Weights of a small mixture-of-experts language model, trained from scratch on English Wikipedia: width 768, vocabulary 16384.
Below are experts of layer 5 (counted from 0) of a mixture-of-experts language model. Rows are named router (the router's row for the expert) and show model dimensions 384-415. Each number is 128 + 24 x the weight over its row's rms, rounded and kept within 0 to 255.
After each expert's rows: "raises" lists some tokens whose logits its average output raises strongly, later layers aside. This comes from a sample of Wikipedia text that the model never trained on.

# expert 12
router [ 90 133 114  81 122 104 124 109 122 130 126 131 134 120 132 141 130  98 127 142 113 162 122 140 124 139 100 168  97  80 122  98]
raises: "9", "0", "-", "8", "4", "3"

# expert 4
router [154 113 151 108 125  86 140 123  83 132 140 130 136 162 114 116 107 150 141 109 132 124 143 118 119 128 133  86 113 154 124 112]
raises: ",", " (", ":"

# expert 7
router [147 113 127 132 129  83 103 123 130  90 120 108 126 128 159 148 141 126 142 143 153 115 134 159  99 145 101  82 109 162 132 111]
raises: " in", ",", " ", " and", " the"

# expert 0
router [132 126 154 134 123  98 147 126 145 147 160 106  76 109 121 122 120 144 200 147 144 105 169 145 109 139 116  93 143  84 102 127]
raises: ".", " |", "0", "2", ",", "1"

# expert 1
router [146 109 147 133  76 119 160  99 118 178 129 115 137 109 190 172 141 137 109 122 131 142 143 143  81 128 137 168 101 107 114 103]
raises: "|", "-", "\n", "|---|---|", "|---|---|---|---|", "=="

# expert 8
router [121 137 149 160  88 156 134 142 114 142 101 113 150 132 111 158 157  98 115  85 125 112 119 185 140 149 137 163 135 117 131 117]
raises: "2", "3", "0", "8", "6", "7"

# expert 11
router [170 143 149 144  79 139 151 136 134 175 105 123 107 113 139 113 119  76 118 100 128 145 113 183 129 105 125  76 127 122 156 127]
raises: " with", " in", ".", ",", " to", " and"

# expert 10
router [126 151 151 154 129 122  91 129 108 115 100 120 125 133 130 124 149 154 128 124 173 144 111 143 144 133 135 132 102 124 100 126]
raises: "1", "2", "3", "5", "6", "4"

# expert 5
router [122 152 143 152 111 123 105 116 140  90 144 152 163 141 117 139 112  95 144 138 150 151  92 152  93 134 135 166 142 101  97 101]
raises: "s", "L", "c", "1", "S", "n"